python train.py --n_layer=8 --d_model=512 --n_experts=12 --experts_per_token=1 --d_expert=464 --d_shared_expert=0 --activation="clamped_swiglu" --moe_layers=[1, 2, 3, 4, 5, 6, 7] --router_score="softmax" --normalize_top_k=false --routed_scale=3.46 --balance_loss=0.000979 --balance_bias=true --router_logit_norm=2.0 --init_std_router=0.00935 --lr_router=0.000312 --vocab_size=50257 --norm="rmsnorm" --norm_eps=1e-06 --tie_embeddings=false --optimizer="adamw" --lr=0.000624 --beta1=0.9 --beta2=0.99 --batch_tokens=[32768, 65536] --seq_len=512 --train_tokens=424900000 --steps=8987 --dataset="wikipedia_en"
Below are experts of layer 2 (counted from 0) of a mixture-of-experts language model. Rows are named router (the router's row for the expert), gate (a neuron's input weights, with its number), up (a neuron's input weights, with its number) and show model dimensions 320-383. Each number is 50 + 12 x the weight over its row's rms, rounded and kept within 0 to 99.
Before each expert's rows: a language model's description of what the expert responds to; "gets" lists some tokens that make up at least twice as much of what it gets as of all text. This comes from a sample of Wikipedia text that the model never trained on. Tokens count by the router's weight.

# expert 2
It responds to: Opening quotation marks starting titles in tables or prose, plural endings like -s and -ers, and sports nouns such as games, hitting.
gets: " \"", "s", "3", " '", " (\"", " “"
router:59 33 53 66 59 68 33 40 34 43 51 42 84 63 56 59 63 66 38 52 50 44 59 65 34 38 37 21 43 42 45 44 59 50 44 43 40 20 55 54 41 66 42 72 33 40 75 63 55 55 49 54 37 55 44 52 47 56 41 63 63 43 62 68
gate0:64 46 77 41 35 25 59 26 34 61 47 52 41 50 48 54 43 57 48 48 43 61 57 55 61 36 37 32 42 54 40 40 61 48 58 60 53 61 50 53 47 48 75 52 53 48 57 55 52 45 46 43 55 57 41 44 35 66 65 55 60 43 34 47
up0:64 36 38 50 64 51 46 48 36 59 41 42 52 59 55 47 51 57 58 59 63 55 49 53 48 35 31 57 37 54 29 28 54 60 55 43 51 37 58 58 47 71 60 36 54 60 50 54 47 66 67 62 50 52 79 48 58 66 57 48 68 42 49 31
gate1:57 43 04 58 51 57 67 30 51 48 47 43 61 52 56 63 39 52 44 49 53 47 37 51 69 71 26 32 56 53 60 49 44 27 33 32 50 61 70 57 37 51 37 29 54 35 67 64 38 39 33 57 53 60 68 36 67 58 28 35 44 40 75 53
up1:40 46 21 58 55 68 64 54 16 43 55 26 43 67 55 59 46 57 40 35 46 44 39 43 45 73 40 60 55 42 50 57 40 46 34 44 59 51 58 52 37 47 34 40 58 41 77 65 61 48 39 56 32 49 65 39 69 37 35 27 57 39 65 46
gate2:60 27 46 43 67 35 55 63 31 34 48 63 54 51 50 67 30 49 51 56 53 54 64 47 48 43 41 33 55 40 76 54 40 70 44 66 32 40 49 28 41 36 54 42 51 41 61 39 41 50 52 75 44 39 75 41 41 59 42 39 29 33 42 42
up2:46 46 55 53 51 23 55 63 45 42 60 53 50 41 49 86 38 47 55 51 53 54 41 59 57 47 36 52 42 33 73 39 52 62 51 59 58 55 45 43 52 38 63 48 35 49 42 44 53 55 49 57 49 57 57 39 56 41 56 56 55 45 50 37
gate3:47 37 65 52 45 55 27 36 35 65 38 57 55 60 38 43 57 72 55 55 45 43 49 46 43 34 54 63 76 50 45 59 48 38 35 81 45 39 64 48 40 42 59 65 58 26 51 48 56 73 37 49 57 19 34 48 63 39 24 51 47 33 35 44
up3:73 45 55 51 80 58 43 50 34 57 37 62 44 55 45 58 30 75 56 65 41 40 46 61 38 52 42 69 45 57 30 63 71 39 39 49 57 38 47 44 56 47 66 67 76 55 49 52 25 62 33 48 62 32 64 35 44 50 17 51 48 52 52 53
gate4:31 45 41 45 47 65 54 66 68 55 50 50 57 57 51 50 28 65 47 62 62 47 49 56 45 49 47 14 43 52 17 49 46 41 62 35 33 63 52 35 62 39 35 53 51 52 45 44 63 43 48 56 48 51 49 64 52 51 37 63 63 42 42 38
up4:37 35 56 55 48 83 51 57 73 53 54 55 61 48 42 73 49 58 55 64 49 60 48 56 44 49 51 21 38 50 22 43 40 44 53 43 48 64 57 39 66 58 43 43 41 45 42 29 47 27 56 59 50 65 54 39 45 38 32 42 43 46 45 32
gate5:68 42 55 55 51 42 56 58 40 52 40 33 55 64 62 43 45 54 57 50 66 66 41 57 48 39 47 57 66 78 39 45 42 59 57 64 68 51 62 58 65 55 60 57 48 69 39 29 32 68 60 55 45 64 59 54 46 58 30 76 53 59 59 54
up5:64 48 51 46 59 51 46 27 42 67 39 64 49 57 74 46 46 54 57 39 57 59 50 62 38 52 49 37 60 64 61 34 46 61 42 49 49 70 49 59 51 80 74 36 61 50 54 70 37 69 45 36 53 42 55 58 42 37 54 60 56 50 73 41
gate6:79 50 56 56 58 44 42 55 52 35 35 50 35 40 26 33 16 54 52 48 44 44 45 68 54 55 34 66 52 50 43 44 48 43 66 44 37 55 65 36 41 49 44 40 48 74 57 43 26 54 58 54 48 52 43 49 46 44 40 50 53 41 41 38
up6:61 44 45 44 72 51 51 77 35 38 43 69 37 44 49 34 23 63 50 68 51 43 49 58 78 61 26 50 40 56 34 23 41 58 61 41 53 59 47 49 40 55 34 55 48 47 30 47 38 57 69 78 58 57 53 49 30 54 78 56 51 42 28 26
gate7:58 42 74 44 25 39 44 44 59 40 54 41 54 35 49 41 42 34 65 73 46 42 44 46 41 38 66 28 60 59 38 40 69 49 35 48 60 40 53 25 35 40 49 40 38 60 58 48 54 53 48 31 57 57 43 68 53 40 38 38 70 60 56 51
up7:37 31 61 60 33 57 56 28 45 47 48 47 49 47 58 35 34 36 55 33 58 48 49 53 37 35 46 52 52 50 49 51 69 52 40 45 60 51 60 29 36 47 54 32 37 67 63 38 41 43 55 38 42 41 28 47 56 49 37 56 47 61 23 55
gate8:46 62 47 50 39 35 59 61 44 31 34 44 32 60 42 64 67 56 61 44 69 53 58 46 47 56 47 69 57 58 45 62 26 59 56 41 22 54 58 49 32 56 75 46 66 48 39 66 47 31 52 44 52 26 33 66 59 48 60 26 68 37 38 37
up8:41 48 46 52 58 49 59 48 40 60 59 43 65 58 52 28 43 53 61 58 70 55 58 44 50 47 51 23 70 51 65 62 53 51 52 50 70 61 31 63 73 41 37 70 41 61 56 17 44 52 54 69 58 59 79 62 51 55 37 64 42 50 61 29
gate9:53 58 63 44 57 48 46 33 64 49 35 50 53 71 50 57 48 63 52 41 57 37 69 32 43 41 72 36 60 31 32 43 55 55 45 47 51 45 45 47 59 54 54 55 38 19 60 60 49 53 62 51 60 47 41 46 55 53 50 63 48 46 30 50
up9:69 51 71 52 67 47 52 50 49 57 54 52 32 76 50 44 51 69 38 45 51 70 43 46 55 49 37 67 67 34 37 55 55 59 41 43 41 54 55 49 53 57 45 56 58 14 49 56 40 56 55 61 43 57 39 46 54 68 59 63 57 64 51 55
gate10:49 42 65 45 44 40 31 26 63 61 41 30 54 35 61 39 35 35 43 56 26 71 40 27 64 39 52 58 49 35 53 56 46 38 36 53 48 37 38 44 59 47 66 48 50 60 52 55 69 37 46 45 58 71 47 46 55 58 48 65 30 49 34 41
up10:48 44 44 36 40 41 37 47 46 63 46 38 49 26 50 68 47 51 53 58 57 42 48 32 47 40 50 55 36 58 58 43 56 57 49 54 51 56 38 43 57 68 63 49 39 80 67 51 70 50 55 56 36 38 42 56 57 40 50 42 43 71 63 58
gate11:65 51 73 31 62 48 51 45 59 42 53 54 47 69 43 52 28 28 57 57 50 63 46 38 55 35 53 80 51 50 48 52 58 50 46 53 46 51 37 46 55 60 60 56 48 53 40 37 48 37 63 36 64 62 41 63 39 47 21 81 41 40 52 64
up11:48 55 85 58 53 38 76 20 60 34 41 50 37 55 38 53 35 55 54 58 51 51 65 61 52 39 51 78 63 59 46 50 64 37 53 43 34 60 28 30 45 55 46 41 42 49 46 43 46 52 53 52 58 84 49 71 63 33 32 53 25 39 35 56
gate12:57 45 27 42 72 45 45 36 23 73 49 37 50 46 33 40 44 49 63 60 50 40 62 57 47 75 43 59 58 47 48 58 47 66 60 71 55 61 57 41 67 53 48 51 51 34 43 65 54 54 38 40 45 32 62 79 56 30 76 36 56 48 43 52
up12:52 55 50 40 61 41 51 53 52 60 41 52 63 65 46 36 35 44 49 78 41 36 50 63 39 48 49 68 35 57 46 36 51 69 65 69 36 56 63 65 63 57 49 54 40 41 40 49 60 53 46 48 60 43 65 87 46 40 59 59 50 51 42 54
gate13:30 37 49 43 54 53 52 42 50 55 45 63 51 64 65 44 55 37 58 63 39 46 50 44 76 53 39 45 52 76 40 50 53 46 29 43 56 48 47 50 44 41 52 40 31 54 34 17 70 34 65 45 38 57 57 88 49 46 23 58 43 50 68 41
up13:32 42 38 48 43 33 68 55 34 68 38 45 70 40 61 68 56 31 36 64 25 57 64 51 65 42 24 63 51 66 50 42 49 65 43 55 44 46 43 69 53 61 57 39 39 47 36 36 58 68 68 64 63 37 43 66 58 64 31 38 49 29 55 59
gate14:30 40 25 30 50 58 46 27 51 59 72 62 81 40 43 49 56 54 56 44 49 59 55 55 50 33 50 49 56 36 52 49 18 46 56 29 43 86 54 53 35 68 55 34 33 36 44 51 30 59 42 77 44 43 42 33 40 47 45 57 56 44 46 28
up14:43 42 28 37 57 57 56 39 25 66 57 77 62 48 41 43 60 41 65 26 55 57 52 63 45 35 59 34 61 38 60 64 41 66 49 40 56 63 72 56 48 67 70 44 41 40 54 56 12 74 36 57 43 58 24 45 38 41 69 53 72 48 44 33
gate15:50 25 52 35 53 68 58 63 51 39 52 47 49 42 48 35 51 67 61 66 74 38 47 65 58 60 52 44 43 75 57 54 52 41 57 48 29 41 50 59 50 84 32 40 52 56 50 49 51 43 42 47 37 50 55 42 38 44 56 43 46 41 54 60
up15:40 42 42 41 43 73 62 54 36 47 32 52 44 45 53 65 47 49 49 58 63 50 38 47 62 62 46 54 46 77 73 50 38 44 57 58 37 51 72 54 44 75 50 43 65 57 33 51 47 31 60 64 51 37 40 40 34 28 67 55 41 55 47 59
gate16:39 50 42 40 48 42 57 20 26 40 39 60 54 52 51 41 55 37 55 55 50 80 45 32 56 54 57 43 50 26 36 55 64 58 51 69 60 49 33 21 45 44 61 54 34 50 53 60 36 53 48 51 56 62 84 55 62 53 60 42 57 63 48 45
up16:37 43 68 43 35 48 65 45 42 31 49 52 33 57 55 37 48 41 43 68 49 67 55 49 52 68 73 49 51 28 34 53 49 62 59 53 56 60 54 33 46 65 51 39 18 53 60 59 77 55 32 51 56 45 63 62 40 36 54 51 45 64 36 45
gate17:30 61 53 43 41 46 54 69 32 30 55 39 44 49 43 40 41 29 39 34 53 46 38 55 55 46 47 50 44 67 34 41 43 53 39 71 46 55 64 35 50 52 57 44 44 64 51 49 24 50 52 43 66 53 70 58 48 54 42 57 42 61 25 60
up17:51 60 24 54 62 51 55 58 58 43 64 52 46 66 38 63 42 27 49 52 30 48 42 84 55 43 26 47 41 22 47 52 36 46 46 44 56 55 44 32 48 62 58 54 57 58 47 56 33 58 63 64 55 44 68 44 79 46 59 60 42 69 46 40
gate18:51 52 38 23 41 64 29 57 61 73 26 75 73 44 51 36 69 44 66 38 46 39 52 47 56 54 45 50 57 50 51 42 62 60 52 51 27 51 34 67 52 63 54 38 66 55 66 53 85 35 46 40 50 47 64 31 40 57 43 44 36 52 50 52
up18:35 52 62 26 54 44 53 36 62 28 33 58 36 35 64 50 62 58 60 72 80 66 51 59 54 50 26 67 63 58 37 37 51 30 44 57 54 56 56 40 40 55 57 36 54 32 55 45 42 62 44 50 49 42 53 51 63 41 60 38 59 32 39 30
gate19:47 50 42 57 50 45 48 41 43 44 39 45 52 56 59 42 48 37 53 38 45 57 44 36 44 41 36 63 43 47 50 44 46 73 38 48 53 41 24 39 65 46 67 24 42 57 40 62 54 51 48 46 52 67 68 49 56 74 62 64 51 47 49 51
up19:51 52 53 34 36 30 68 31 50 37 41 57 47 47 66 42 47 38 41 58 52 28 57 38 56 72 66 61 55 50 42 57 56 31 51 62 25 57 50 44 44 54 56 56 68 39 62 44 44 42 44 42 44 37 29 41 44 32 67 57 59 43 46 56
gate20:85 55 60 57 58 62 68 70 64 56 51 55 54 55 54 56 56 37 58 46 34 68 34 46 55 61 51 42 35 47 63 51 58 30 31 67 56 18 36 33 40 60 60 34 71 52 64 62 63 45 64 31 48 61 53 69 34 50 80 60 52 77 47 63
up20:41 58 48 44 61 63 41 54 46 49 57 36 48 74 49 18 37 58 63 58 58 70 69 55 47 49 67 45 50 45 46 44 66 23 47 67 65 38 54 38 66 48 56 50 75 49 62 43 79 64 65 41 67 42 53 54 62 59 54 78 38 31 48 53
gate21:51 37 45 48 69 32 52 58 61 52 75 37 70 36 50 50 37 47 63 48 71 47 31 38 50 45 29 50 52 44 27 70 61 52 59 33 63 44 57 57 60 44 57 50 48 23 22 61 45 52 56 55 40 42 35 61 76 60 49 53 47 81 80 56
up21:54 40 34 37 58 46 45 71 49 59 62 40 75 30 42 35 64 45 56 47 56 42 41 67 44 43 36 70 52 37 38 65 66 53 51 35 45 71 47 63 40 62 54 53 36 41 42 56 70 51 63 63 51 35 50 66 52 48 57 61 44 62 56 36
gate22:48 44 62 51 34 43 68 51 52 58 68 31 76 52 47 43 56 49 44 49 63 45 58 43 27 27 57 62 39 32 37 49 73 54 47 51 53 55 50 43 37 53 55 38 57 56 55 33 72 72 61 20 41 44 58 54 59 46 32 61 51 71 51 56
up22:66 31 62 45 43 32 68 29 55 31 66 57 66 44 32 40 74 55 33 54 42 59 47 47 56 15 54 52 54 48 53 51 63 20 67 45 72 59 54 52 38 57 67 51 61 46 50 56 66 59 43 21 43 31 62 51 69 61 40 60 58 44 52 53
gate23:62 44 47 56 61 59 43 75 70 60 53 44 34 74 56 39 37 51 63 60 61 72 47 35 56 47 61 32 56 72 53 57 56 32 59 46 50 47 47 47 56 64 52 41 57 39 40 41 28 39 44 61 50 45 56 53 44 40 41 41 49 53 40 37
up23:48 40 58 44 44 46 54 44 56 54 60 54 48 82 40 43 54 31 43 40 55 54 48 41 60 54 40 45 39 74 27 57 74 39 48 53 62 44 36 40 54 52 53 50 47 43 39 38 42 31 31 57 48 64 33 68 22 54 48 41 33 61 34 40
gate24:63 41 72 25 33 44 49 38 67 44 35 68 59 54 31 58 53 30 37 52 54 46 59 61 56 58 43 52 52 48 41 75 54 48 52 51 66 52 58 45 34 67 51 52 61 41 46 48 43 57 47 32 33 56 42 46 84 47 48 59 35 56 44 58
up24:32 60 65 34 33 44 58 45 63 67 57 48 43 54 47 72 44 46 46 56 59 51 55 60 42 48 61 62 38 28 47 61 41 54 60 40 60 42 37 52 51 58 57 73 63 29 39 58 61 46 60 53 38 54 38 42 53 40 49 34 33 58 64 52
gate25:47 43 64 40 50 45 48 44 55 71 56 37 58 51 44 46 45 61 61 51 42 47 43 58 47 60 46 41 43 60 45 31 50 46 39 57 58 58 46 69 59 52 53 46 37 27 48 32 68 53 65 57 53 33 63 43 75 50 55 28 34 66 66 55
up25:41 46 64 55 59 61 48 39 43 53 53 24 58 56 42 59 46 67 67 52 66 25 46 59 52 50 43 59 40 50 43 47 53 45 43 61 77 58 60 66 38 49 58 47 48 44 44 55 77 47 64 60 61 41 44 39 52 29 53 59 47 75 59 68
gate26:60 31 53 60 61 23 45 70 59 51 16 55 42 53 49 41 31 50 51 56 41 55 28 37 48 32 42 55 58 37 37 28 51 41 64 63 50 34 61 80 50 70 59 41 41 36 55 25 42 45 55 36 65 61 42 40 50 43 36 64 61 68 54 29
up26:56 33 50 49 60 24 61 74 49 38 35 58 33 53 50 48 29 62 44 66 64 56 34 28 45 37 41 57 37 39 42 44 53 43 56 44 47 33 53 56 64 56 50 44 56 30 48 37 21 49 68 42 49 49 35 44 55 76 46 57 66 64 52 36
gate27:53 36 37 55 37 30 49 52 56 34 51 19 63 50 57 59 43 55 57 61 68 56 37 70 48 39 46 46 51 46 38 51 64 54 32 53 46 39 50 59 63 31 45 32 53 64 46 51 42 75 48 37 57 45 74 34 63 59 64 73 69 60 47 55
up27:25 53 54 51 53 58 62 43 56 40 58 38 34 47 51 58 58 55 69 48 45 40 56 64 61 71 25 41 56 47 55 50 50 48 50 46 60 62 53 56 67 43 46 41 52 67 44 45 55 66 46 51 58 48 68 32 56 34 38 68 50 41 38 65
gate28:42 59 64 39 36 38 32 57 40 33 52 50 59 30 43 49 68 38 33 53 68 68 37 49 53 35 44 36 44 42 65 45 73 33 39 54 53 49 37 35 34 11 47 54 49 69 73 43 63 49 40 34 47 71 63 40 43 67 61 63 47 68 45 24
up28:54 69 75 51 28 42 50 42 29 35 56 55 57 36 60 59 52 37 49 53 46 70 47 55 49 54 56 44 42 33 54 44 78 37 25 52 52 50 47 30 42 43 49 60 47 63 62 64 64 39 53 27 50 83 47 50 48 42 61 53 66 78 56 40
gate29:55 46 57 55 39 53 42 54 59 06 63 49 55 35 47 48 42 49 60 33 50 73 44 50 38 76 45 71 43 66 56 76 62 44 53 70 69 53 43 53 48 56 41 43 51 50 50 55 56 59 52 70 56 46 46 63 67 58 45 47 28 33 38 48
up29:40 57 22 47 39 31 75 55 38 49 20 45 51 67 42 54 50 31 66 41 27 58 62 37 57 54 49 77 41 57 58 56 65 56 60 67 28 63 41 37 59 54 33 54 47 71 50 65 37 57 23 23 54 65 46 54 38 67 45 53 69 51 54 54
gate30:63 33 24 44 40 51 69 47 33 35 66 40 44 49 49 50 59 57 46 65 52 60 35 38 49 73 35 40 62 55 55 45 50 53 53 46 51 63 48 46 38 49 47 22 75 53 72 44 39 48 47 49 49 48 47 56 49 44 55 63 58 45 58 64
up30:65 37 42 36 44 36 62 60 37 46 66 64 44 47 39 54 59 52 42 54 57 58 27 51 42 62 36 35 49 65 68 37 47 61 63 41 50 76 31 51 37 38 64 53 58 55 45 45 48 33 45 54 52 44 55 64 62 57 67 61 25 34 46 52
gate31:42 62 36 38 46 43 40 35 45 42 50 56 53 51 52 22 54 70 48 56 55 48 57 36 36 59 48 40 57 60 39 57 77 31 36 83 50 54 54 49 73 33 45 51 50 43 28 49 69 32 16 42 47 36 52 60 43 28 51 21 35 40 49 41
up31:46 46 47 47 76 48 59 53 60 72 52 51 42 55 52 09 46 55 44 43 58 38 46 60 43 45 49 50 49 49 44 56 76 55 56 56 59 41 40 63 59 37 54 34 58 61 22 39 24 46 59 56 34 64 37 58 32 64 50 41 35 49 51 37
gate32:26 44 28 23 69 74 37 41 47 47 33 61 54 54 63 32 62 44 51 58 65 59 46 39 44 66 56 47 50 62 68 50 40 65 30 48 36 66 45 74 52 60 48 41 51 37 43 65 56 62 54 47 47 39 60 66 39 46 66 44 49 52 50 47
up32:50 47 41 41 65 55 48 58 53 59 45 53 55 40 72 54 49 58 57 52 44 61 51 30 53 41 45 69 56 73 63 33 27 88 40 59 36 47 57 66 53 66 49 57 61 62 52 69 67 48 60 67 43 44 41 66 34 41 70 44 84 81 54 55
gate33:47 66 42 51 37 42 42 57 44 55 43 54 45 25 43 30 47 25 43 61 60 58 61 41 72 46 64 52 42 62 71 47 25 60 64 54 43 46 58 29 56 40 65 44 45 50 60 43 38 53 16 67 33 40 65 40 46 49 54 46 48 38 41 62
up33:57 55 26 51 72 70 46 38 54 50 76 81 41 37 37 31 65 54 52 45 57 48 66 48 59 58 60 49 58 46 60 67 40 31 67 54 29 48 61 21 36 53 55 52 45 52 55 72 62 62 47 44 44 45 51 30 54 61 26 49 32 40 62 60
gate34:61 55 56 35 54 48 48 58 51 48 52 39 50 38 39 47 70 45 54 52 36 32 70 39 41 53 47 40 57 46 46 51 42 54 32 60 34 43 37 42 67 57 47 51 63 75 52 44 35 54 42 61 66 48 49 38 64 33 41 56 65 37 48 29
up34:58 49 66 39 38 52 59 48 62 34 26 40 66 43 31 46 42 52 53 34 50 60 43 54 62 52 45 41 53 36 53 68 60 41 44 53 31 37 32 60 44 33 37 37 49 66 44 52 61 64 39 66 50 49 50 40 34 33 51 52 32 42 50 42
gate35:49 55 74 46 51 61 80 39 46 46 30 46 55 48 65 37 62 35 59 42 38 42 53 39 50 50 57 61 46 43 47 31 35 39 39 80 46 57 31 50 75 72 40 38 60 42 54 47 68 46 44 52 70 33 55 46 48 54 35 31 54 65 62 50
up35:49 53 60 54 56 68 67 34 48 53 31 51 44 30 46 52 63 37 66 50 58 31 48 50 46 60 68 52 42 50 22 59 41 45 43 71 69 62 30 49 56 63 68 31 51 33 68 60 60 58 62 40 61 25 35 67 50 60 37 43 34 52 54 59
gate36:34 68 70 44 39 51 55 54 64 45 58 46 36 47 57 51 35 47 72 43 45 70 52 38 57 60 42 41 55 59 43 46 48 65 40 49 58 25 54 46 52 48 26 62 51 14 51 55 20 26 45 45 51 50 56 42 65 38 41 49 51 50 39 41
up36:30 66 61 42 55 47 54 48 63 60 46 38 32 58 46 49 53 40 55 44 36 55 54 45 43 55 55 46 37 67 59 58 74 46 31 60 36 36 34 46 66 59 32 53 41 58 47 45 30 56 39 56 33 37 44 60 42 34 47 55 50 48 38 32
gate37:67 49 56 47 45 59 42 34 38 40 57 48 59 36 63 41 53 31 50 41 53 44 47 27 45 53 57 55 53 52 80 38 50 59 53 65 38 33 63 34 33 40 54 28 49 65 47 56 55 44 64 62 71 44 28 49 46 36 45 65 69 53 56 74
up37:61 53 64 57 41 63 35 40 44 40 40 39 55 51 50 46 46 53 54 75 38 31 59 27 37 64 63 70 35 55 56 51 39 50 46 56 52 57 52 15 39 55 52 52 47 32 58 55 34 16 37 36 55 32 35 45 35 24 30 71 62 55 58 62
gate38:47 50 58 42 50 46 64 45 43 56 43 37 51 50 61 42 38 27 60 51 50 31 37 43 69 59 68 52 38 49 56 41 52 55 64 42 48 58 48 48 27 56 48 57 45 25 41 57 53 54 50 61 71 69 42 48 42 38 63 56 36 71 66 47
up38:52 44 55 38 68 50 52 67 53 47 50 50 49 51 51 38 51 38 54 56 61 41 49 41 56 58 67 42 61 38 48 58 46 59 66 35 44 40 55 49 56 64 77 55 42 52 43 58 45 58 64 60 71 67 55 55 33 48 62 54 33 65 58 55
gate39:55 62 39 44 61 39 51 58 51 24 32 61 55 36 55 64 53 67 62 58 29 34 38 41 56 41 54 64 43 58 31 28 50 70 63 78 57 49 41 55 54 43 34 39 54 70 48 41 32 48 53 37 62 45 55 73 45 66 55 59 41 40 40 60
up39:30 72 53 53 69 47 42 48 36 46 61 54 38 40 49 41 56 35 39 47 51 68 43 64 62 57 35 64 56 66 46 38 45 40 37 38 59 52 59 60 58 51 25 40 41 47 48 26 42 60 68 42 47 27 37 62 55 67 70 54 51 69 57 60
gate40:75 39 34 42 59 61 45 43 64 58 52 68 42 61 44 50 55 58 45 38 38 45 45 29 43 39 61 43 44 42 46 42 47 55 56 65 53 42 39 43 44 61 55 56 52 46 54 72 45 62 32 31 49 59 62 41 54 41 37 53 61 58 45 30
up40:43 50 29 45 47 44 41 63 60 65 44 34 25 49 48 39 52 65 32 47 43 50 60 53 53 56 59 57 60 39 43 79 62 34 66 60 49 38 56 37 44 51 54 52 63 44 57 51 39 59 34 61 46 52 71 47 57 47 31 42 58 47 50 19
gate41:47 23 46 31 51 55 41 48 61 62 49 53 50 31 57 48 42 61 45 42 41 54 55 25 67 59 53 62 42 73 40 65 63 33 45 26 58 50 28 50 42 50 61 37 55 24 62 33 51 48 59 59 53 54 66 40 35 26 35 48 45 68 46 56
up41:63 30 59 44 64 46 23 57 45 46 48 46 59 39 51 56 43 56 46 46 51 43 43 30 72 51 33 70 39 61 33 71 69 32 38 23 46 39 43 50 38 33 72 44 42 30 78 46 47 43 36 68 63 52 34 38 37 32 62 39 55 45 42 52
gate42:55 26 46 54 63 35 54 43 33 48 50 39 58 35 49 30 49 34 50 45 54 56 28 40 68 61 58 59 48 44 22 45 58 44 55 52 46 62 61 67 47 74 36 35 49 66 50 37 31 53 79 52 48 51 57 50 56 44 49 25 62 68 49 37
up42:51 41 37 49 41 41 59 56 65 39 55 48 57 45 47 45 61 42 51 23 62 52 47 47 58 54 44 76 39 45 24 44 66 48 36 54 42 54 25 64 43 69 39 41 55 61 48 37 45 38 60 51 39 53 63 39 64 47 58 39 58 67 35 48
gate43:53 51 76 41 64 37 61 65 61 46 44 51 44 43 54 55 48 54 35 47 70 43 45 72 40 30 38 49 52 73 41 43 24 51 38 28 47 60 38 63 56 56 41 51 35 73 67 54 32 59 50 42 40 51 31 58 32 64 91 35 65 54 30 47
up43:53 59 54 58 64 24 58 67 81 31 72 52 27 45 22 41 43 60 34 57 50 59 46 59 63 31 48 67 42 50 54 57 77 26 36 46 76 68 50 53 41 42 43 59 62 67 57 62 43 42 43 43 54 54 59 41 51 58 44 50 66 51 33 47
gate44:42 67 48 47 44 61 52 28 33 54 53 80 49 64 52 26 60 42 65 27 49 49 56 36 51 59 42 35 60 41 58 72 47 60 55 41 51 49 65 47 47 55 46 60 56 39 29 71 56 34 51 33 42 30 52 54 32 23 34 49 41 72 53 71
up44:34 58 38 49 47 39 68 44 61 39 38 59 59 51 57 19 41 52 54 55 46 51 47 66 55 47 51 43 62 52 54 60 55 62 44 70 62 68 68 48 58 56 46 60 47 45 47 54 47 50 38 45 51 35 69 65 45 44 72 63 25 63 36 55
gate45:54 55 64 50 49 36 39 60 18 50 45 46 66 54 48 54 41 74 29 49 34 40 53 33 36 58 34 51 54 40 55 53 63 41 54 24 48 35 37 42 55 48 54 61 52 51 49 69 55 51 33 50 41 30 41 48 63 60 66 52 55 47 52 53
up45:67 62 56 35 48 42 50 63 71 31 46 60 67 64 66 53 49 63 44 45 58 47 43 28 50 60 63 52 63 45 54 58 57 52 30 40 70 51 45 50 63 31 67 58 30 31 54 61 57 64 47 51 57 27 70 45 56 60 43 65 31 41 49 53
gate46:52 39 50 44 77 59 40 44 41 48 36 61 48 41 59 40 36 53 64 53 32 29 61 39 48 35 36 52 54 72 40 19 62 35 64 46 43 39 49 41 48 52 63 65 46 45 49 29 44 62 44 48 49 40 55 52 37 49 37 27 84 54 44 24
up46:51 52 32 40 53 50 78 52 60 55 41 42 36 66 36 62 60 51 40 51 38 39 66 67 49 43 37 79 54 54 48 36 41 22 86 40 40 55 17 41 44 40 59 49 60 55 50 44 37 64 53 59 43 25 63 50 34 41 47 20 63 34 34 60
gate47:46 48 52 50 54 50 61 51 55 42 59 67 45 66 39 52 32 56 50 63 35 34 72 49 51 56 49 50 52 35 37 60 67 44 56 57 40 55 37 49 50 53 53 29 68 35 54 62 34 42 56 37 60 47 22 27 55 38 27 60 68 59 56 61
up47:57 49 54 38 49 51 32 51 65 60 67 60 46 50 60 57 48 47 60 38 37 61 52 29 56 71 58 44 49 52 31 54 66 53 54 34 36 51 43 43 60 52 69 21 47 36 52 57 33 41 47 53 57 63 30 68 37 39 33 57 47 42 69 50
gate48:28 35 36 47 32 48 55 42 49 65 57 50 23 36 52 65 53 58 40 50 53 63 56 57 47 32 48 45 63 94 54 43 48 50 58 63 58 48 49 34 63 35 46 65 56 42 40 45 34 68 30 57 54 53 69 65 55 59 49 30 45 46 50 60
up48:40 53 43 49 36 47 56 67 48 55 54 60 45 30 44 66 59 56 31 49 47 63 63 56 48 48 70 30 63 78 70 57 32 48 53 40 52 53 35 37 62 39 51 61 52 47 54 29 33 55 28 55 44 45 79 90 64 58 57 30 53 47 39 62
gate49:60 34 83 39 48 39 51 59 58 49 68 61 56 57 50 38 54 43 52 60 67 50 47 62 83 54 47 51 56 64 35 65 49 45 48 53 61 60 32 38 66 55 53 35 54 42 51 43 54 47 47 50 41 38 62 37 45 48 48 52 48 55 33 40
up49:58 46 38 62 38 39 52 49 58 49 64 65 53 55 70 49 57 48 58 48 63 49 39 49 52 46 52 64 46 56 61 58 43 33 53 56 59 59 53 49 52 45 47 52 57 43 34 27 35 53 34 69 40 30 54 53 66 39 53 43 33 62 50 50
gate50:70 40 56 41 52 57 59 38 44 41 71 32 54 52 41 43 42 36 52 54 73 73 50 66 70 35 45 61 48 55 66 57 71 49 47 48 50 63 30 42 65 28 51 53 57 46 60 53 31 47 58 66 41 65 53 40 76 50 48 44 50 59 59 61
up50:64 50 57 57 46 35 56 17 63 43 58 43 56 60 55 30 47 45 47 62 65 77 58 60 69 40 33 57 35 55 49 35 72 41 34 56 57 62 27 33 58 45 40 39 52 78 48 61 33 47 52 53 53 69 71 39 68 49 42 46 48 58 51 62
gate51:62 57 61 31 54 33 42 65 59 49 53 57 56 54 53 50 41 39 47 57 48 34 72 75 84 55 45 61 61 56 66 62 41 43 63 42 39 57 61 65 54 53 57 51 40 39 47 43 53 74 48 50 55 27 34 72 41 52 24 26 41 38 59 35
up51:38 46 88 44 53 39 54 58 28 59 63 60 62 43 52 39 48 49 47 78 67 28 72 47 73 36 82 45 62 44 53 30 54 54 62 47 45 43 40 40 54 74 36 67 50 36 62 44 63 51 64 62 49 26 46 61 50 64 45 52 60 58 63 26
gate52:56 49 49 57 50 47 56 49 33 47 25 50 52 43 42 42 56 51 54 40 54 42 60 54 34 40 58 58 35 54 67 38 37 47 72 71 61 59 62 65 54 70 39 39 60 60 46 36 37 50 32 65 64 33 48 53 39 72 27 72 69 60 70 42
up52:57 53 57 39 49 51 53 46 32 45 32 56 50 57 45 38 55 41 38 37 42 64 35 30 47 48 49 50 54 71 60 19 47 56 58 62 49 54 31 60 56 62 50 58 48 55 47 48 43 46 44 32 66 46 51 51 35 59 30 72 55 45 58 33